From a checkpoint of a small mixture-of-experts model trained on Wikipedia.
Size: 13 layers, 18.6M parameters.
Experts: 128 squared leaky ReLU neurons an expert, 2 picks a token, a sigmoid router.
Training: 295M tokens, 2990 steps.
Below are experts of layer 10 (counted from 0) of a mixture-of-experts language model. Rows are named router (the router's row for the expert), up (a neuron's input weights, with its number) and show model dimensions 0-31. Each number is 500 + 50 x the weight over its row's rms, rounded and kept within 0 to 999. Numbers have three digits each.
After each expert's rows: a language model's description of what the expert responds to. This comes from a sample of Wikipedia text that the model never trained on.

# expert 20
router:397490482597441618545495536553618393577489549511540445558520495639589530506608435581531323462451
up0:480592531598465584527560507531475537559459447491568554511426519477436427561480512454532485488479
up1:464513513448434483463462518479544511452420532479546520463469522542498417441418499505473365510458
up2:516442524503452543440498493530547579565540368463537457544554439520533535440464460489424543510473
up3:425545454530407580587556505504567470564533580493474416417534534524505484555484418524488398462499
up4:447503483511498522497504504547556492620561512440468425469481465533498497501434525443512489495526
up5:458454586408514481563483496535461475485520595484507508621471456531594518420508502573567302495511
up6:511487509480473571509451504425471547506523563469414577498513519490474528488400513505486494491563
up7:417418477492477515537456518417552483455532450515409449555514525533611458473460417499482488575476
up8:539546500523416502471523492523520389427496548515546520516424456526526451527631444471472504425462
up9:479459516591549545583515511520488430557533543501517550516536479519503446502532454448486528457543
up10:437401511534557541496502511513512468589539473524546434517555499502467485494537465545424366467435
up11:476474550571505432435565519501582519507550495472511518610472435577573451532541419435400526623428
up12:449388543611413512508488503531541591480490567497571490519467530543556556532552497430517429512477
up13:488400428509548479469417503503544456521457391490472459488530586473498441421505499520489457440435
up14:488538487393552497477505479415360473544477495462467509443481431534468426450433552480396498478479
up15:521467536411496459425525511477508453478389390484661516492506424548565525539444524471547498524491
up16:427483476554522535464564504572505488484457589481608430478495493536501480506492537384527479576509
up17:546547512463527495415487497529494481434405514574522482555521544517505460515488595513475499474495
up18:472470508479453508457485494538486416461348486525457465514548518503484483440530462517581390406525
up19:435558491437551459465511530436578582478541571502533520488497447552608365428520480467518492543489
up20:551619481427510496426507540543478505449483524519553509429460425504495516526600472534474553512482
It responds to: Dashes, numbers, pipes and ampersands opening a person's name in list items or table cells, plus by:, Dr. and country codes like GBR.

# expert 1
router:580479569452424584506486584514513418596355536582500423601491521619577473493587456465496367502456
up0:482495453506509548416456515560565441565479547460628431545464482530518514592471556464496506574512
up1:508526498501396554437481502411484494462426515574472487481539462587477489512453451493437446529489
up2:475489520466459541505525567484504454455546515451568545600553456563484634404463443461496441535519
up3:511488433534531537494463483483539486493438505525533436551620584495517596510454591514501467541532
up4:387488607492526539502510485533503523497449588603535539416486538546491451570503511458455475537379
up5:491523505446496520497498527593483459561457508550452489553535520526492473416563509459446485507458
up6:565441570464526496525455581550474527524507411547498407505389501531535505503440475473570484404510
up7:537469585460545546572487560550480417534572471508514466499463464469493415557484531462557485482540
up8:505563552492443529420512551477503367553432472562468539525514521553482470558480464521551487519577
up9:493510553469597589571485543469509519488552606548461461541471497536544528537535390505460482490429
up10:381479503505447537588570493583441459508594526517532359512501523507518492552364505486522501491510
up11:545564511481425542433404516496546419512520591535388428417518442484523568470568518517589543498486
up12:586504553454408474485444501623481480510506524475564577581467492548535502564500542507546421518505
up13:468553511481486499540462559491547517510464479442463517473417540552481480462527503432556471546535
up14:548449486458517570523540513492521468458549468486523502582515450541472459552523451490477465474532
up15:540496440446501500447458507513500502531449508568505605471499531496539467545491474575404479536489
up16:433513548493566472481545550482537564515483412578505432462416490481475469505446410561484495487484
up17:485483393478487594407484531569557436507475488502456526481485476487558480534468414535503480533449
up18:503521446497431465428444543407524497582543460452576507500572440520541449539517451513530475471440
up19:526441569506565513505528505491523395606525453495506413427570536567536554472388592509562525419523
up20:501443481416467495563387450538468509427537545525499406476452581544513533563423448489473448505455
It responds to: Hyphens joining compound words (cat-related, mixed-species), blank table cells, line breaks before list dashes, and capitalized word starts like Gu, Qu, Wh.

# expert 19
router:459548491549508601519467578548577468557528609545464519548511503643691448482596522547520389508424
up0:501494583543437514448424530546459473531465573533516509477518486458492554492467493535485486591585
up1:601558522611466520531504480491470527495483567539515506388543504522599433544571477441542441429495
up2:551460454460460452614490557525528532555570530451529581434455408574521610480563531492458511500476
up3:485519502575571503491446573536528496563481528445537487454486507547492554514495556535434443568461
up4:492500405514415514454511500447528488603546592407513363471552537548506493480485480544512476488433
up5:573457538567488547508494462538512478456445504581499529519511537473484501538539406514486437495483
up6:491469458495549593487579567461473505493580510418437428582495514529476478559587513532565495523403
up7:509509320530544493507506519513521504490463641615502493479550535515470485511506531632495389467517
up8:449474422493447462456521495561592533499558530434449463562551514629459441473543464542515489493531
up9:426395481527527532439449524493578526472511510542484536471427570529375461534565519515452492518466
up10:453485608450472494603564607499550465543503544503483480567496541506540469444515453476449553460535
up11:495541464427581472443514543505435516622590489444479510534435493562579468453659476517482493462461
up12:512510434495471502514453465529576511463539509547479504553497518488616505519529482468504482482460
up13:458461470473562512454460511564554464507567557551524452538472578541589484451514475665436508479449
up14:514538553495504496494461488579457467570500551493505329464487562509512459585441443469479455590455
up15:430512418505489492471498467473530430545547439498501553569436505564451517534510569467569501448470
up16:428550498524510494458452476527532463548503597519529482514519506593543421487516487507502457506409
up17:518529472434532491479523552545496485535474537478556467535378481515636416588516528627487488498504
up18:462480493542486515569503570518439505529489513565555494620464530480510488426537486490543533467447
up19:516556582459470478446589493464461536605508541490466519560526491491452573458606494544499438373416
up20:531522485532608495521510499486508513603592486452508352437504496516505487429510553605512451523467
It responds to: Line breaks and field-name word starts in infoboxes, election and sports tables, such as Spouse, Turnout, Swing, Party, inter-, dist-.

# expert 30
router:482500503528501609468529552547617387584428489478548473573561414608483480581523510608510358487414
up0:458572471556523526584476524510505507525491503488425442527548440505421453493538432558450447438496
up1:520504393470586504480527549536455452477472429577404471523561451507553510538572507617512418516481
up2:524475542512585564516469555550521477552507474511616490455504440568496435566500533448517486545518
up3:459527575563464475563478494541524520533486543532544558518492435557548569556529481472635446515466
up4:471470455506415534499590470529510493490560404508527524582499510519461536541416546580439456551519
up5:475539392520567560454553539538559486417498469451544523490521486544546457532559508446439516557482
up6:506509467554477486538339478580489434503483513527463443473392501498493522474466541461492432423478
up7:476491595552506519545500490549453514498445435540535523542450484508543570513575510430472431524533
up8:460440455547445501446513556581520458552514462496517403439470505501539488544410532552511510429480
up9:379523585538480538453476493476542452480474518497488486494561336544502543491404506423465509582446
up10:569460484520515495592478537579588531575520471505469590538484509515494441519567561460529425452519
up11:567536522509540539404570525499601474505533446446479484502510511506604427461540518427480502531468
up12:462521470475548502537573459613498503498428449449516486565404493497496417537477532621521435484488
up13:603481426445512531592611498455468537466412449479593473474493445546480488434547508522531448532582
up14:553504425545490573585457533496517576549535566465559403499602465506457460573476480453479428538493
up15:466520491552436580482568566573519412627420548506539521599533471580474515447414521563438466480468
up16:495546547482508504502620531446524481495466585572613408471592474534498497445469515495521486552506
up17:483542559487460430483446525550543404511614516533549409496665468510522495564519436478523525485460
up18:499577535444633522408599553518479419499430484484556451511481449549511446554556491543462449514449
up19:510468544549498503494472466457536366576455529545490380502417549469535455431559558467606477493512
up20:430467479580571492520477547497392506476518489544436418439550495514496664476492509547542519515515
It responds to: The "and" or "or" before the last item of a list, field labels like Species:, Website:, Occupation:, list dashes, and Cyrillic letters.

# expert 21
router:431509529499527607536486546537535434600491546561550474599578521631581481527549412592565444557418
up0:471511423558505510492555584508542482550533505531426518625573588511497538617526484471585538401514
up1:462514557485640488405456489479476481538507615533527495541533519600493519534565485527526513559440
up2:529509482533598510423479464581496449500456577556445534532468489532486557587601453445484488541513
up3:572454501504473482492522529543452448535481510527569503574493430495469497441495491460556464487478
up4:500577459530442499530573501469499512485541532486509485451488455601524479564510494456490509539511
up5:522416537562508547506466543444484454502550478562463541530518506553532486440533530592581491415541
up6:462490554573461666500490497520551483564536505470565482498569563516491543451464553559573495471543
up7:401533430447570489391531534418533500572546487485523454505514398574493450505498472490434518483410
up8:426449587542549550494538461592506528461585496485540555577423512487547442531440511463527526454451
up9:496469403519392600504453506552493547483453530515460484493454546551413590565493458490473463492493
up10:503434489454551523526589479522452511515525530507520465641551472493546497562473511469474497470447
up11:461565414482525482463460512484504417502439501472517467486488589505443580400554451494516501576524
up12:581480455514456468484476500587468517406493557532585519444435514513494413484470527541466438530522
up13:516487465493486474462510447493449457503509520486495512553493525507486419490496486467491498467469
up14:501551487509606520482446495466516506544551441494512478536554548494533502591520418596510484416510
up15:547491438465628487401451512528482533480489491512456471544553404549622402526576477439495532455538
up16:536506434483483511555502458453468481457544606433510530558494505519534560518465417417512495437487
up17:505501569566388528525472484524475479439434571591501548531620467502507535454497501518591483468543
up18:488435455500422535520551567473453565438528450480493453452510423459523452462539494520496465444517
up19:485482464570492518538457552477520464585581532489488406373556464573427485479488459482482485467548
up20:544520569524558507526534490394558521499532438537619422462471492479515483488529396512533454460474
It responds to: Pronouns I, we, he, they and word-initial capital I or O (Icelandic, IEEE, One), plus cells in numeric sports tables.

# expert 6
router:525420477486457626516552623546581368564388524493504420642542442627576532436518470490532423443459
up0:555502462466505495588466527540541427559544554483493521577533580622502486448526488481507491494405
up1:521534439454608511507519557553494515572472580498483485377486415543569530538513565479560545444505
up2:502434542527533561421552477578467469466516521523507513511421516495468513485527471510516497541531
up3:529566478359510498454527559490476586556513544454534457467515472631520455520453454434523503563529
up4:440601554541522443462483536509572490510514512525459427454540558484520528553444541546511493408509
up5:537449489500412554535540569513470459497539611516563536474531472492543523504482443550516470544387
up6:505461554409490497505496503566529487541418543459520528447482538583484539478506536550530484475471
up7:531506472499594535474515528653516451551493420435538438468518568603547484538494489460522487539537
up8:540482477499476485528553585515563454514570443447520436526527495550550503479381563549523501457561
up9:526469482534461481591548563571525474508454563452474533478485489522539548500511429507574520573502
up10:449517484450592495482537585510474587474510452533467514420466549525483529568501448548459511520497
up11:540499477509585498499533491464547538522468450483451478526449554564584464532445450463496502472588
up12:404542469545519523462473563510541411591420560515543531483422499495507508512529483508545555532541
up13:472618492543501528495514502522460480534527563483590500580464469549521518421605526555457487530489
up14:482523481541500517525514489458531503513471483533448548404459453506557602436414430598492500497412
up15:516500513551404534501518563490480358430471476493544478565511442441509532446475529526532487466476
up16:455466466501585452563613554490588502409466457536525513444491565532564578550461450542402504562515
up17:527532478469498573464446505486518414529481542522502446620460491531479548476490513484458472503464
up18:552493417422490645582506493542510493480528462487445500512490543474492391529440536492520468467448
up19:506565563548473420482528513512544501451544493422542632583445481506478515456598548510592490465490
up20:543553462504491492363471528457613481443472496544473550444557558485457555503512407513498474470515
It responds to: Line breaks ending a paragraph, usually right before a heading, "In ..." sentence or table row; also scattered word pieces like Margar, erc, named.

# expert 18
router:478478571479471600505538627553581481579447580578535526617496480607590485491589511552546452368434
up0:539557451485441497601447491464544564585553473523535464501520472584499513493505478554476503491471
up1:433473492525624433432507499475582486528534498556477439451453571525532508499534513427530528389524
up2:528515530590433489554564564527508491603454389509519489513451488529566512452585474453484509482485
up3:406479601458588480433437486489526452497490531463461530503492486536498498537509498529493514509418
up4:527434538568465555586529549599620450521577531500519514427545518499437575497379437482517477466434
up5:504491494482528453484610517520522470558543496494513379493494432512499494402519506515560509454433
up6:496484443582533533425531465496509461451474524487532523501499539572541544460512497446477499560422
up7:475494439440576529405494449577551540592457504585557496447502558558487468572484537532491507514482
up8:501541477448486487488547540522486466566465406562494543510438465510499486537491423562522486517467
up9:537454526470481522535488538535516508490477529573489484473421438541520419554534519507494493473431
up10:474557557532510489422450455547531501508392595527541573516457583482545585476562472478492443588494
up11:468498536561458496485482472536481406530454461422499585538526468557510533487470439462545523442514
up12:539518449487574482563526641464542524502554497502555526496449557526566524437488484520479534506542
up13:437490560607545545478471550504528465459511504586581416456423518511530547504395523534522501497500
up14:495519587502496576513550562534473462516529450660498521550487426523517472596527481607571524375572
up15:500528527363460490514530542568453544485467595508518512557453580642514544510389439476514506593423
up16:480409569550557505466352464499431518544476554433536405451447453612595456566535470474500458542481
up17:495525520474543429437513574511502496450419517577523480507488437557475513504531430451507472455487
up18:434518558504368500549489505494557512470417599483439477531457498509498509482529478502439472471423
up19:458480459590472540450452519469557583545612504449556444472486533597469498512459552582504508414463
up20:559556503483492568411448508458515542464522532500508480438485433586625456480525534450411510522392
It responds to: Opening pieces of words like Ch, St, Pl, sp, ch (Chrome, Places, channel), plus table pipes, Church, College and "See also==" headings.

# expert 36
router:488483634531482664551499647588556468492493530583525509508522452568578574515523396571434307444437
up0:536549546534479528568442462526549531487465513465454510562493441486640470454528598621557457440492
up1:412551536535523569490459536639438460506515476533479415452379537454483532515486531618470494472521
up2:438473388550441515547536566444449484461409488464519508441472486509479526461544473505567465486590
up3:556519573498473565535485549582473504529578444493485394483529524506525529561520492562490434542537
up4:509483501497559487500489536431487514428569526569509518625482465517469415510507452494449475506445
up5:474502509521484549533467554500501501467508492590514558488446441473556475487446442527471428487464
up6:396355527580490528474450511519539450453420535490530525503528545494467466471464461484508487457522
up7:598421415456468432465509550442499521502527473543552548497589511501420509480545435533541528620523
up8:537485511515529444551522647452543497428593550463530520537463491514501494452517536530518415518585
up9:569562541495560493571500587493570535532494483524483501503481557491531548456469463554554462557530
up10:502520508545482561588505512524386540522480583544510551542523563504509564516542494539578395521474
up11:523466480521468628594553540532513433565517463479496506507504556496594506419443470517498456444520
up12:539480483415526616527539466553486535528554417613540517416464532521480470586517503485436451510535
up13:445486471509444533433477479497573470537455534558495512529569516533488461510455556470492450473466
up14:475572443483501513449412503468526568492464536469574541422574548505451507487654490465537482525531
up15:490527478481578557581514586499553518516503380472513397478415491494526547480437425518439453380528
up16:538434611453420521524464489511539499485506526556522531447529520465602487526483488576484450423473
up17:545488552444536570539443511550577536490609535509567469543593488526432408517538552484493455448405
up18:514460605477455579505521509613441526476544475557615556572449419485584529511451467538494427353522
up19:597507530540466498560433490548557502486477564594500509499447543496605539423475452470493495380428
up20:524396480453510441453561539416495451433492523470540430479512419529480486525519496541453463505567
It responds to: Final pieces of country, state and place names, such as Pakistan, Bangladesh, Connecticut, -shire, and pipes opening a table after a heading.

# expert 38
router:475407480480449609477505626541569466505506543504494508608527521615614455472535478566557364474485
up0:503465496592505559475410499516458537434504553517649489511505467478539460497494494489444445440512
up1:494505546450489485433473467450474464476489478568556517418483422517549477473540434486448471486417
up2:461487453488426494440489588557555563527509531519516464511525512519469428545542541413410435519569
up3:409520476532505514522468543557510516465459596571489396533427596446505558459527475609477486531452
up4:456567544546506540393532507553510495525413521509448443448466468506489525523556497534504482514605
up5:602486487519467584500432529556486512501545560462467425507541505507520555428609516533565413451537
up6:535499537431352561500520482482423525538522474540551556504471465597527397470519414438549495543382
up7:526534541508459486445506508556490468528601506496556527520529559488589519473533517528347520405478
up8:483489439463472581440504495449526509417491521548489530498577548488540487422591490494558374499531
up9:546512559562492518531549552523487408472512489516481503529463517465491434503486504478564484439518
up10:498439582531413527552510521492479423524529445418447475520522519498511562519442503457568508552532
up11:483497524503538495579498515479528491520488500520509406534543458530464452436514497513562490499487
up12:527479502643474525496575491463454489602476488453464450514380367546520478557567380467511542513428
up13:502448488530510497527469509507471507537494426580612462514477590511485608498514435481540516443478
up14:559473473492480529548539548520523569493505561442496455607473514507471587465537450555569445445546
up15:462395562498524522460487496464531444509468558513545460544417567527465540528514451518554457443546
up16:454451455502435444381465498523476464467490507446503497452443530529534449525405444530452493535426
up17:453503448493443548443469505607550539513649519469606485488571466440446462503462502505558517489530
up18:438462526560518546528629503521552491501515574467488516495550543501544442412415403471500466562480
up19:526530496478438480481470553451531526466467472491524526466469522494422495498472456536507529445438
up20:454407500482421542524583467478477410546611518414397392531607482475492613438515520490521517436546
It responds to: Past-tense and participle verbs after was or he, usually followed by a preposition, such as based in, held, played, served, moved, came.

# expert 35
router:415509553517492545554533728582575450527446538537540411554557463607618466518622467544467408503480
up0:475448534509425442454504530472530522436519506461534560523572547528478543518383545503468478507472
up1:482492547580520513475472608560557505483479518496514598497499527575431602445536461445463488524502
up2:490476483470486592328442460637597508557485468554546602502566504491534541506521509507467459498546
up3:473509439511534508479484523532489473474509524527505388499402524462507528546478547427543479461474
up4:395621517510527477508486504565524516461547479424510460480564527540576529441508461505479501497421
up5:584494437453438513484521459437535480514460570418587589427442549513502524403481548433497507524417
up6:492384532483517486526542576502556520476490446571584456401475466485583515556463392538498528505477
up7:532530551514605492565519500419575539583511491476500526516434534561534442529621395521498530476506
up8:456610396584519536472420503617412508538480478478548564489420450512514558550384483467455518496485
up9:395620446595540493490481423528594538487493479414521403457538471486471480552529459599433471523529
up10:517540484519485548482444508524496527438419550582584426518483492505613472534556481368502468455471
up11:525399471548528455505656567509526489432526479615561465526485523514562420483473507470518497547550
up12:492521465440460478539478484461538490485505560513490544565489519565567575503568527470516495463446
up13:450368519530534536470539516484564513402503542533477504494414463599412430484483454501481490519472
up14:620435446452531500470557455437466487487543508512520486416605466523508512461521519501571507457410
up15:519490510567514487480544667480476463465443434461585432501505627543529499482522445531536510471490
up16:457423558395561545522532585541515480475463555672550444473455425543453495552434463460506478505505
up17:427551480437565468492527524546502456544474520462658491610461518486424582423493443587466481542486
up18:469480489533466531471472608556416561551498453573452405625499439527510601525521479520481505513558
up19:486524564520452469564460573477520515484502470503481527535563486520611479498540489524501516453548
up20:457498555534546497517447620498529491519487557455498475454361489623540521495588528450450475493493
It responds to: Numerals and number pieces in statistics tables and infobox figures, such as population totals, vote counts, song durations, yardage.

# expert 7
router:543473529582447593526524601567597427552445548520594461564528526579579508491556471538477380495473
up0:546506505542592456484499555568524519492511521479470517564503463623476439460453596484520472450475
up1:465484412498533510475472491437550467485432519492545587488465462504492470488500471532414503457499
up2:537460408571517494519391478555550511513492480511491472533415576530524444490497469510466477517435
up3:503551492443462481490503557535469422503399513559629472498521469528457458440492480513483435523523
up4:508447505448479527524446496464543460443478519550567461453541485553569525539567429543441485488498
up5:506561450571485542543535493494515513513598566484502521585514513504463533531494487477393486506495
up6:469575537540468550520516546664580523480543457456593538460401588550486396528494504516462464510469
up7:479527414498545572440524508463543412432486559541593409535575445533542382535479544480481457559569
up8:442454542499517503549520593518546452494558578462593527454462424487502476544426517524484494549519
up9:469397497594465546523489502502501532556442514475455423442479452532525433458593475475432483418504
up10:470571542564508554441467485548531445489562530511478538521479486522505496434488516561485466507563
up11:430485485548594532514527512539550466589545545480545514518421517535553529380535442518448498452501
up12:550440569462497483536451524530496493539469501532493512572586530533632474483375414509411451427520
up13:487512461407451540516478470492554445520480598488444554589545519458579578491478596469485437507479
up14:538516539501536539551386533497501499535473489473546448538518497596514424445444425598437467450506
up15:490492520558492508584531511474508480508506435459451384426579554538485455498431583543409445399514
up16:563435511482480479418525518492660536431515553477521486512468540534516583507478506468444459601505
up17:494505468530445461462545534489567518633502499529579480374609510531530490503513492503464506437495
up18:455511514581567518439501534565543506551576484499563433468489456521439544480489499524466484557496
up19:498531470442541491535535541487571553511610516506562432463518556503563480476445489510494476490499
up20:500553538557432602503596506461535525577533507566475532430526514520487551437572472473429495465572
It responds to: Line breaks and == or === section-heading markers after a paragraph ends, plus line breaks between list items and table rows.

# expert 23
router:394453540491500586495473601528551421514392596482550442581529417612569555495544474435470349391474
up0:530501491489506541513544581497562419607554483540547458526553534558456443419420485432448421533461
up1:580528507471503492555492528460484494499390494496441493487451505528485528573576512437411450463398
up2:555519548439521471426501496543538484513461462564511434526558585511558511484506457510412470444470
up3:490583519526488579474448525397480383516523520459540489441569407531425515499487473475378442450497
up4:473495485515540505562530528454530458527553458505506431544463498545493523520494464576613516524477
up5:478530484567461534433478507467553441496473418551585531441607538501491529492638505456479454516520
up6:487452517535502580432533557462544511506554580443502487541620486585418485499543432504377512649538
up7:475516441461339508642548443508485556464548524473520498453565419509542447514472455529443414573458
up8:460410507574482473503464532518460436436489561548512459540512488503452533577569539445511444438451
up9:482513495617476533552539493507547470537529600479440550454510487567499495456497615472514511516543
up10:459440524572468467500463557582410389504554530496551446495526552475510476523594535600504498435558
up11:477396524551467525426472517410470381481483450528571477565481452533653493467503457541540386458428
up12:534412493523521533475478517487381491528512516505582464528471501558554460517426555445437487461483
up13:630469541485481494534446496531403476518367536526489480446482511515480540389594462586516439427498
up14:476529529481561545462474501486510500536491388554645463531510453545572539467465438541572516581499
up15:500482475468514529428479507558453504457435557574440461473542475543508479500560461560388434453526
up16:505499477552501466417446489486570474552464477529469461476495457517581480463488461484493540349500
up17:493505472497551560378503479504548471595492493518505563455508486558556443582495552522524456570394
up18:537533496487475482455415530482471479545478466477611490496499467597552479480439477509425460457522
up19:399433468549536516556543552533490415518366433476490464492416503553519455448456479436466511555474
up20:565563602499484476479421499559540534516352560622504522517501560508482584434565474459487490596503
It responds to: List dashes, pipes and numbers starting album track listings and release infobox fields, such as Released:, Label:, Length, Episode:.

# expert 28
router:426532553512465596516489648581518441579376604550582417542481495587603514550534494497522450453407
up0:476498597477480526570527583575512532556531558591444518547499427478535475444532459464461512453551
up1:541456498586518531487532480478590516510534376481446522548474545517562494454451475446470455386409
up2:369593471498518468494513492484585447480480458477557446545544515531422472483571402550568538580435
up3:491490487495483485472538503588584470452444463560532549533565551463503555490535435544434506490554
up4:426479475557456548452507584510492441437505562571534485471508493522492508577539470510515484363522
up5:539549380470400494478505507442448454489437465494506448487504582559545482475444545421479477426458
up6:391463564551561540570495573605487425517395514502568433509481470471527438579512449477543451474459
up7:481508505497401460607516578494455477428568526496551388496564482496546435506488522532521473462587
up8:542509426467598489433440519445536481527583519438609398542500453512523422540489498514449525545514
up9:542437479532530477510533636537464531484502419515572468449434478508490470476442456476575448489519
up10:541462439545516501569549666503515451580505479514527453591437457487515520560493468469627436473470
up11:443574484605536533452443480488429529569439516528487454481580521529497491535440492486548427496465
up12:475577508528454501449424521469401519535427632429470575483434545623594592463479518441463467507478
up13:519459467508514490428571544466496474577456492574539528453461516499459408516546521454527477446604
up14:508480512552489518404539562506456482475433520541568502448469446475570504502456377487548454466479
up15:354491483542502551576450539481482511514432464462480523517589444513507455484556379587561452467487
up16:390549471508421589459423604470568399524512390597438503450536460478493546495437491545427500508474
up17:446505515523549522523451542485439381549472505610566487456473558497514570477445526454515516485588
up18:434554510473483475582380577585436458563404517443459455457470424541504456511528519421464499503485
up19:473537503496585500527517518560516463483473590477455477525452541552397529536525552471466483447459
up20:407483427444555513511436623515441489456487564587505489513479553564516512558440455417541491613403
It responds to: Single Cyrillic letters in Russian or Caucasian text, lone capitals in codes like HO3S, and pieces like if, red, white, wide.

# expert 11
router:444467558593510617497539617577593442597406554537648498490519430556610506492506471592583412483482
up0:491526543571551454485482529521562518567546487539549495458468538552578508491622558518471501456502
up1:463484468467531570511644567488534442506545527458526491496553571564528462444469470515473480506532
up2:468527487582520507475557522472452543426528545508504529485559449549533546470529503457552478519494
up3:609497404484436524476573526466498482579521407645523505498574464513518515464518438528483453499467
up4:438522535524547497586494502453440547522515487508443531566472557520536522458528421600530432488473
up5:563451421562485559476506548464420472596471506477489537466576499551532419560510504501457467550460
up6:430475466595492462530515531487634434570482507503568475495487551520620575512472494564551440508507
up7:459528532439485491455502597522453441484433409504548622526459480556520562583499490493436512448430
up8:427495536581520546504535540496450517461519378547573441491532460452457444502510456540550504490513
up9:435524610542551552427463539527481466455419505554539472500526419501490547502570434435508490511432
up10:450528501427453467479631511552494538515519621472515500484566510583461457460551495428376513483532
up11:524449521469527493536425454553535453500524558479455541512438545524546419462479521545497471566415
up12:474539439478547526519592466551527502573475450547452470496511438476630492450452466531522492466513
up13:457518554547515511426553509550531492526449491459531513481488489578578506528476471643536497459494
up14:477517442532592500502421562553545462501570429456516487523386513513444437464506507500528453427446
up15:516534496461464497460536500584486498432519588569498418479491436500600473452458404474537526457551
up16:535614559472584490480557512504425499475550543543469423496590460495504499501528516541469492563437
up17:537499489549454545423522517444454466546485436551610539530505481529559521472546487524509455497468
up18:497576535447571491463576533506490492536501474492501540466494536514411444452469530434470486479486
up19:490496535510552464563530497651590477496510450452511485500471614530477492462524474516423453517434
up20:477505434538484487460432473482577524629446481461544544462568488522570526479473445553412482454546
It responds to: Pipes opening rows in numeric sports and results tables, plus adverb particles after verbs, such as back, up, down, born.

# expert 39
router:468508544541484615611481628550486391528495495508573485554524481566596489391534440633524431473452
up0:560524570483445508546486574544475506520475506504487419531471557487506394444450449464491459531527
up1:569498515405507498514518543563512458520554488517498562526491397558538514459458339490512490502507
up2:490465570464411544541443525487529455459529518453495528502551463579478579452496386557475496539393
up3:592497482451482518574517551489494521535498500583490531554384500526549531570521521526510511488516
up4:572564425542484521553545549467584474563438549491496484496384587580501583460510518434409495517392
up5:450489440565542504436503498505494521512534476587491457462474481504548610417512503538482493460502
up6:544503537458612530533407513446520577590584500572533547474483522600600428498438431506493503556465
up7:549392433515486490542580573464473529456533538573491479502455545506510530594482497582562513458550
up8:474557523458486514497454550495469406531501505507468387463439455494493512438427547514502484532555
up9:478432474483508453476471542492475488499442525409461434530353480519494535518526504516389504537498
up10:490562493597475525500449519465495426538480562426478527483534551471484557483620462526496516420496
up11:486461460432581464472456524537522427532464514505564501521438539536554500558516558488362514529512
up12:568478498564458529529639545544509405476510500487556442503533498474508581479534518519502486491482
up13:449500527563576455621443542523518409469576442506518462512568474557598468532328527472572505459526
up14:573512525420585492471434445487499505550494530581520490575539613541498543539471510463574504435430
up15:480508565541477470388490543462470487447509487517492541533418451551533476580528533493460494489447
up16:409472443609483482519543559481535436584537541482493492529578543506533515584511465427576496467482
up17:474541379536489459528567481540461507505568504573530528538568386489577389469543497491531480519513
up18:587498467472505464384469551485558532531447504530476475461500406551533444517494455459394496381465
up19:536503544487444502525437498492446462553463534478538486542519409504506499461473507506482454409593
up20:468453641546474519455493572522484428550555534504466450548482507471499522492491562516467483512492
It responds to: First pieces of proper names and words split into pieces, often in table cells, such as Mar-, Ale-, Dar-, comp-, dep-.

# expert 0
router:425469508544499596499485587519639497556429557563539427579513460521621469504497426510487342410429
up0:548469450453591530491484544509552546542491448501523413514509555512478479388486459563413509457488
up1:469518534455462524484422454518518487476625491462517487535594427517588463366464567516469447506514
up2:558525517526481481473583513488547539515602368551475523448604468517528607507448334567556483539537
up3:540457520518553510479455532407470534510466557532544425461499446537576469556579504437501456427422
up4:624444548527457482530549475491580546555454513516497481498508483591593596485487505510538509453474
up5:572464421495536501561543523357528482550474545503564571557490555542447463462559447474442483467391
up6:445509532460578486416499543500496520568428457513494506429522518493538503462456380541465476460491
up7:527532438578534454466461496436555535483521486539560464445491518515472497412519461566594488407435
up8:491472485496429591462514509514435466431625438444503441518499487461402404403462524522553415464494
up9:408526476565548558540526554505532469497514494524553459495496547522530406499471438421528437461408
up10:521500511549495510442461499559472572494481522518492504486496459510483513476507514471545449396450
up11:477471418445528496466472571532487499509428482530556463548447526519483480486541517520488486519430
up12:380584466515438565516414482534499448528469410507475476589583490479469430648489521579533518608479
up13:580580462449504509484485530442557542525512544447511458476496446555574457465444522486417482478457
up14:470484571574528518470527490569433473477391457455566461598459508509495542456542533494541455500556
up15:498456463518416454555514542545596492516491520568489567443562556480531498440500489445501441475378
up16:491492436570476495398422531511547560506508434480529583451516475520523496472501447418438490437442
up17:447433505510513529456462469443466587538535500610526523523507466551617553593465473511380469468479
up18:509487582506543519554430538522489478512439437463516374488466479528481523460488528524471518465567
up19:533547547477492589565444532461584554564582497571501460504546471560611503471494528602513497432481
up20:435458390580512583505480513474471511536507499478487431445487562560468467431496514515490435462517
It responds to: Name pieces in tables and lists, especially compass and street words like Western, Main, Street, East, District, ending road or place names.